From a checkpoint of a small mixture-of-experts model trained on Wikipedia.
Size: vocabulary 16251, 54M parameters.
Experts: 64 experts in each of 8 layers, 6 picks a token, a shared expert of 256 neurons.
Training: a variant of SOAP for the experts, 597M tokens.
Below are experts of layer 4 (counted from 0) of a mixture-of-experts language model. Rows are named router (the router's row for the expert), gate (a neuron's input weights, with its number), up (a neuron's input weights, with its number) and show model dimensions 512-575. Each number is 500 + 25 x the weight over its row's rms, rounded and kept within 0 to 999. Numbers have three digits each.
Before each expert's rows: a language model's description of what the expert responds to. This comes from a sample of Wikipedia text that the model never trained on.

# expert 31
What it handles: Closing syllables of foreign and English names, such as ik, if, ham, ford, wood, ley, as in Haifa, Seikadō, Mohammedawi.
router:509471511510485517526518511468505521518539501537541476534498532559520498481511536484546479516471520498529517506502551491502542526457501510495477523500499535509522483509549485539520516517472534
gate0:502546489525542542564503494522529534468477521518510544531455483524521525478494520463487444495473464493503502517537471529493493504530567511505482507516515505499481458489488513506490552498482481
up0:510505527547504518559508530527499499461451575522498503487441510518474523480498500465480415490508484477487511478500469516460498496510561514490482483541533527499512491509486531489516499453543457
gate1:504484453433505514510506468553497455533473517481489484466476500506484480549499526471504500516481538500540480486485518486526505528518468500485514533473480486480495523483519513563519482448521529
up1:457538505507520514561499509500487524453485526502479484477535512515509512529488515521495511509481488511519503505510514501496489451495512542547490575460526496460491502503433522502505485510481453
gate2:472478487499532513512522462507501502499454481523526579528490501472453497511511519511516463508512503526480494557497480499500523486455503478480499511482491466465478499473481530530507510504485520
up2:489518503469520457502451528515494466501511527481474465512525465560534509446491530518504509496455496482510491405488513497495507522493495513502484511511523519500507516503501451469474498483482514

# expert 28
What it handles: Closing pieces of words after an initial letter, like ire in Fire, ope, ú in República, and nouns like good, Song, School.
router:481465528490496503445470498482501458462498476506528532503561503521483512531523509494522524472520463475489531496469470510552471542518515499536506523489489466533507463527483551495489535522498502
gate0:485520507516486487499523485522494498501501539479465455477487524540496531492559533508462515508481467493518488550455506506469494523534505486490521546479471529505470517527461522473496508446488512
up0:528527485498514518494529513506501527510520541477481442488460524492534565501526511526471533531442482504514504521485496556503498496499504453465505509486486526497495503562472496451522473458489494
gate1:490509498492523511517464506529500502517544493536445472512524489497526506489486474481536525476504526500457449492498508495576497451497494477523569513493525474489484509474545485490470481469506473
up1:520486472526516515514490491516479491538524492453486484521514481460507539518433495482529527472532510477474493491468489501549512486515494476525558528496518486510477526462507486518503480482479489
gate2:497534471553536469495486502490440517465521460496483499489524491494506543492471494520471532482469513527515507508466475516454482517501523486491464498506463497513510460473506481484483498516504478
up2:494537475565549466519472512462497503485485486514504506484525453488462491525498455512487522494477517534507492495432493515483500487496505523487478491485462497532532480511495513522516519509528476

# expert 27
What it handles: Final syllables of names and words like -ey, -ley, -air, -field, -wood, -ver, e.g. Tavern, Reverend, Warren, nightmare.
router:528511483528458524476518482456511541525486490513487534526528488478511507524496464476476491498488470500506468515483493481501569526489565504533533474521487496533516503530513477506490456451510536
gate0:528482517494496441534532502470448506471474495506504498498519516504535507528490487509498548483527500488466470505539489492504493470512501460495488454472483496455511503484453537512521517515527522
up0:484510497521513486534474480451463536512531491495487554472465519482512494516502482518520516493471501511495488483490530494532474494507482502491514493432497496453464514487513502507507498482488573
gate1:481501476496475502504511512520507485531505497515441509503489455486462502442482506450497502488467446527509480514503495501507523477539539496546469468473504527502532471512518485530488499508496454
up1:537485530484494531510494516491489524514478528501552525481525494540511518514500510516466466486506495494511493459512521467525473518469487520436548487513519494511499519473498525535465524488518515
gate2:450484525530461523522490542503484529478493501504488532526501435489515522468475464472479465488469475480511508529510515517486495509481503473520501442510546508531483483521475513463519488492476524
up2:520503464512489505468516487496473483536481547482466479475503494511522498448473506490480521520496501519507481511504524549474515505512544448484482496485486489459525516485522561494485535511552483

# expert 41
What it handles: Short opening pieces of longer words, often one or two letters, such as b, d, f, et, -f, completed by endings like -ated.
router:493528512476475508478461472514468482503511502473512519515455526517492528475501511528468491480504518511449463539483529484511499486516470545460509506532495494478506523507518487539450532529466527
gate0:502511504502515463457507546497510505493539475460479449515461502463533552494501466478481481527505534521537470496445520466493485512514546539483483467505526485501511486505468441505476549505512475
up0:495488473488526474478528514476513500514510492511493501561489513441507568517508482464490497491552567465541510502467504475484486531487554502515457440483518476514474440546455472471496533499499486
gate1:478514469528483503535547475498495467468473484491503504523466545493549504464472499484515482521509496517473517512524489533471518537531554531513520490505481467480481518494498471506509490519506450
up1:504480459492489525533503499443486484509481551483489484517481506521482509495467526495538520515478456521477520502530506538486536508551511512523496512485449494510466536488442467506500498552526474
gate2:517493491477537489490498510500522488520502476499443490474496523507477496504516492511552510455487537485496497514472488493518543536491528484526502507508453465489484522504507482513527497523509495
up2:499490496493519522531467505534513480513492479524550450542542486491499472482499444468527473473528516509471517505467492466514464467500500490480511496537514486537486464449467514528520531491498477

# expert 58
What it handles: The words as, and, but, and comma conjunctions linking clauses or roles, like released as single, as well as.
router:541457517541522524506503482491485469524517485482477469478408509488497517474477518492494512505512502541514526522471492532495510461501493513529457483516494559494478478489464521521507468508490538
gate0:476530470459494484481463504492491510511474511544526491555525536503500527489523461500478506509446518491504505545430511463531528487466502483475509488463548502471472498480503536484558490494520527
up0:489495501462484509494508530514522504514505511539543464512536518530546513487533487483478525504465528509513452514450521488543494421487538492496519525472509518530504501485462535481541504474491534
gate1:503505533501517500541520485524501480483484551536490529480492524501468492503536538523506472489513448494486502444494510483543504476516523503487519517474440526506441524494468488503505474479508509
up1:478480484527469484501508460503487478536512474468496488487504532515514492537467449492500523495476494481487495516554476519466523523484480516522433490528524478520568475488498497486520477508462497
gate2:442493509504485454487538530541486542461511470532486550520509476501507516477432537507539506494493503494486554504527506497484528510463505497490479495490495470461497506478518568497466513512488478
up2:533504524531509538539447465482526478542510550490506472477450504518515486549525468494485460506470500509504455534523494486470476492492478487509502490464509546511531530515517439472484493495495519

# expert 7
What it handles: Preposition-plus-the tokens such as in the, of the, to the, and word-final suffixes like -ion, -ation, -ate completing a stem.
router:531514532536506502489457493508533448547505501519516508519514497510484526517466442502506482554495530498516512493506509497502536483456527527534463495480462513551495519510530477516528523495497507
gate0:496489466458498514507488540501535525502487508496496510450472508510515522461521508484442531453533467536494528505506535506466534482519462515532445495500493505506518492486480519494495493481486511
up0:487510509480519464514513528509499534464461506514491547553509487449492509476512522481533515512491480490527462515462489500482509489498499524527495496545483536519527477476508484497505479473510519
gate1:514456437474496524467474528531493500493492500516546482510470482493508469491501501490478498515537499459501480501504526489519483504524502514495475521529492467477508493490478477478526533521521497
up1:532489483462503518467472542530512548523478491527559494465537506477512476525505472511489502501454484504514537516519510471497493489484474512466486535470490459495509499462527495517505528485501458
gate2:498506457520488505527519468507497533524445508511473483491496521496486513451513514514488471483481521451474495489479524489480513512514516492476558487476513494514481487515462492495517559545544571
up2:528603480516514493549517470485501549503484496484481514464510493501506512465525537466508515487522497478482476499488497554523467525479485519467487546467511457454511537492485483510503536559517547

# expert 42
What it handles: Day numbers and small counts such as 4 February, August 31, scores like 6–4, and other table figures.
router:469500519484480479513514500508476510475534531541530524500531493511553434521528528450483497483487503487507446499543457440532491519466527461499507475505560528501507535461481523510512513504509530
gate0:470559480503501465552517487503526488522471524520491510506454498511519532509502491471481473488528512510481492471502535520506527528490526530575510482431564520509456494510514520484477478554469513
up0:496544487458491465532505490478488442512470544497541507503476481490531508506507495453488492514521492474526488508523522541530531528493495508503490471487496512473491515492510470536499495540487490
gate1:444490475520490496498514457467518497477469506518488502471505486476482514516501502501517541512527448512494534495476558475557543500478482520492502511499536520535521472488530513482490503472566533
up1:494479539459574498535536487515512486485464536468516522476525497464481482434506488495477460488539481533512459510494498542478481534516476484508517509494530478513473504514491509535506496504518544
gate2:510485501539468521492449485530501513505522504504483476470474523485473491466547519483492494484484483494509522531448475508522460484537481475492546495485490544481551463496504518490483487526518516
up2:516479471487502514482501535513518480486472470525543479526493484486486519480535560481519509478498469455500555476503500482511504517479517483515526524489501513494521500538486487503531447494500495

# expert 1
What it handles: Capital-letter word starts after line breaks, commas or table pipes in lists and tables, such as In 'C'ase, 'F'amicom, 'G'ER, plus paragraph breaks after tables.
router:459500527444488485503544501501491481485508493484483503495449492530521487504493519501490506456486512491444486496565485478504486486502466487415520519456511490490502532469491489487501496481520486
gate0:517529476512519470573537502507460435521495482527500502501524522475527516503512530469553488481475500495462493526516464486542529478437549495505449506504531489490457487512477510464509489477500529
up0:510492482538473468496486498519501448491492488498537497485496527497493519506507519495496500457448522485481478501531452494510503487487532515474444510464474491462459472518492500499501527516482506
gate1:481467473497514517533470509559478485516453511465474527500454446531518513497529481508504458495539470485483483521462478528500527477524494496527467534480510501519481562498481486489492477497507456
up1:504483477497495535518484520511522511484452489472517490515483459551500487499451529511497469474529512470463526455501446516480498479525458496498512516492494540510504482544516492486483536484532495
gate2:523510531456515489500511501509487514540506483513489518514493481529496469489491501521523506506478480489525536538502553467531491495503487521530535516498516475514529503547496553519491531501458494
up2:503493513519471522548518508525473525486495476535530469517529516508504464508502526495478529499458475554515498516527513462527530493502508488512493497446489490523494531523500521534547501484460479

# expert 20
What it handles: Round numbers (100, 500, 000), ordinals (second, third, 20th) and adjectives like new, local, former, American; also "yl" in Skylar, stylised.
router:478490524487470509493519512490503497515548502498494497451500479503476510499525525504499494538474511480554527462493475501478510503505507490551485502515473493532509493494534482471525526482523471
gate0:479513517539501557519521504512495508486512501499518463526458500501495464523488480492526519508492488500534471520494496503507516470500512506492498533508496546530523494502502541495491470536476475
up0:504501520468473484496470499479491529523454531521515505449475481516489541439506483481462469505476476467497491487543516474511505509546519508547522477522512467504489490495518499497533499492501490
gate1:513518452500475473509502511490472482494553495478449472494503471477487545508504477475492488488526516451495498534489500478493489480506483500481470484517500503546546495517485488502483507469490518
up1:539519466490516495525472475519500491532499547488478482523527488423491510507529521520488511491518527464444488499476494476529500514494508495493498503532498484522506484501458473496512540499468527
gate2:523464501512512505523515468465521484523533498477526536469540505504476443585516496498477468470494476496499508541520503478473470450558497501489508519489478455466492540524479491462498486540500503
up2:457511513499531480496497512552471481489441528496508488455520439477479518488467495500513509510514512473555533479483482496482498513465549502492467524505494494559480467508561498466478475432514491

# expert 50
What it handles: "ol" in mol, Symbol, Bolivia; quantity adjectives after "a" such as small, large, several, major; endings like -ished, -igned, -ental.
router:547488540499476508538473479492523511507490509548503449485479485521443484485502476496479500465484506498488531486472487499493533447539491516525509489523481492524519523522484473531529528501508495
gate0:518535425505484523503475505513508532496508527444480499541496497550494527483480510469519443495523547480489466504472511515472493512472537511489482522491492458479488463501495536485471543504499502
up0:527500496515490493497537504536553510483521513507545473482448511510502484486493543508520471519524503502504474449478531504521493514496520509527531510509448514477491462480473548497472504478443459
gate1:501507473563512510530507528484501514493477516491462498483545475514520478482494517544525477503482502483486478533492499523498503506587508480512554518459484432486437477515523483510489509511461516
up1:474513507525530482497520516489517524462526525483482540495508493459489459484523489504485499501515516492499527485489493516500488493512515497488533488502505485526480457493513497464518541504500521
gate2:515442505466532488521511523476496485517504495509488492472509489512481434544468501483521497489556485479504552495468506455501477513467452476495488550479507515487488475488472461502496453451526505
up2:486475491473540514519530500514508497511498510493477472500523530535512500495516540490541522468478503522477488524463542468510505541447479485491513490487467523480478516494467435503497436491483468

# expert 47
What it handles: Measurement units, month names and label words in sports and infobox tables, such as km, cm, Total, Euro, Conference.
router:461520471495529524549504528517529520474518467501509515493455505485537531519518517463540494532535526518486550503479488516465452505487537507469535494498504529478473531488485476530511529470481490
gate0:485455502495484499484552468494528546503509486487470522510524492483475511503509521503525521484513493506482447487498503465474537499494487497466495489517461510524546502486462504481524537509535469
up0:498486514500519511503509519494517562499459454536491511478531490516467471484567522482505494470504486528491445508525460479512510499478497489458512514497501496518541509504472471489528505528544485
gate1:562540540505509460514446514527505522470498482548489515499482469457475512488520481510488548497547532465487532443495486503483478478498527458529490488514509489515472481534515531521480519533506489
up1:516461499533486522478518536477478484496502531492494470494485498504512490493483476475515508504516448480507504481485491516513480562502523494498518496469496489466504461440514522518484539543508477
gate2:467493486528503558478507492494505502487520514499505492472491478494550483481555511494486530468448506467504515500571488501575497488468494505521519496516485505495521467483485486480522523468482481
up2:474492490539514490507475512532458479470486500536512502510530511505475499531478499463505458553512505514476516489464525490466490540506519486484465479499539457514500520492549488515511527483493493

# expert 37
What it handles: Number words like one, two, three, several, and bytes of Japanese, Thai, Arabic or Devanagari text, plus stray digits.
router:479510492512511508524485514509484545470516434503518532477473481490495514519537527498520499506492477462533473516509468509517534505482505503555483503495495496485481523503481494522513457531518499
gate0:490485488488495461479493524464515490535477437496524487497496497492498436482498504511517485470466572524506503510532488492502471544527528462488501493522523483573535549503528498512508433504496530
up0:503515519515494542494490504503504471477451490453520463558491463486490497468509478514495487518452504512508485531469488510531492503463498459509492514473484516500474547521501508467496481529516477
gate1:507475502493518502518477472532483469502489533524508567516510541517476463486524513533517504507504555492497515507500503502488544483486501496533503482507468493450508479516483484519479522528507512
up1:462496505471488501523542530502472497464475486453473482472463455494501501532463503497486500504506506517544516487473501503490498508501479456511542506494478541551481500528497515491519507509463479
gate2:489519520488486527518498526456467477522518484508471516495564511515540508508501489514464497467504491499512499480445476491452525507476484500508512499490511456498499479523480527469500553483508530
up2:511512508484498504537464515516501528498528526499530489508471499532479505494492455492523529547468520515461457492532478488480504519489513498477517474492524578436507486498484490527513439504493507

# expert 22
What it handles: Word-piece o and syllables like Car, Mar, St, Con inside proper names and foreign words, such as Haute-Savoie, Tooley, Carlo.
router:506452490454479494497463481497553478506464495546432492508512509544520514510490506500482495487484505497494503492511497507518479492474489542474545482518524463506506450450495532476505479518543479
gate0:484502509452508510509515477511498473538486476552511473488469494461450485513483508500484487505495529525540518471536472500503508505515497515534491480492493477514520509467466464476498499529533499
up0:492497487553554470512503520512483486528530482494482528515532472558485490512485487483570492477482421483473518507495525511515471502483532510507484534492507495459444455498488460524509475529509534
gate1:439505485488482467504516518521503531502502509491560498504545548541552486466456479533492530494543539503489461471506493449492480498517522523518509467476531437495519494485515508503497504540426472
up1:503460534513515474518502488529507539476507508479484513493514532483452548466520480500495492487503495523505546477468553524497517510502519508501550500505499552496481506487510511511460457466523490
gate2:493502511520532472510457497478556517530477509487521494492512517486492490508494449473480490510479486491545517482475478519543478461494547497506520481501494462497470504522501506467513574499491466
up2:485491525452511492510500488489522526540514505492452507534520532465492477532527439471507505470468490519509494511477464489508525501487547463496503470521553481485459530492502489473507511509512493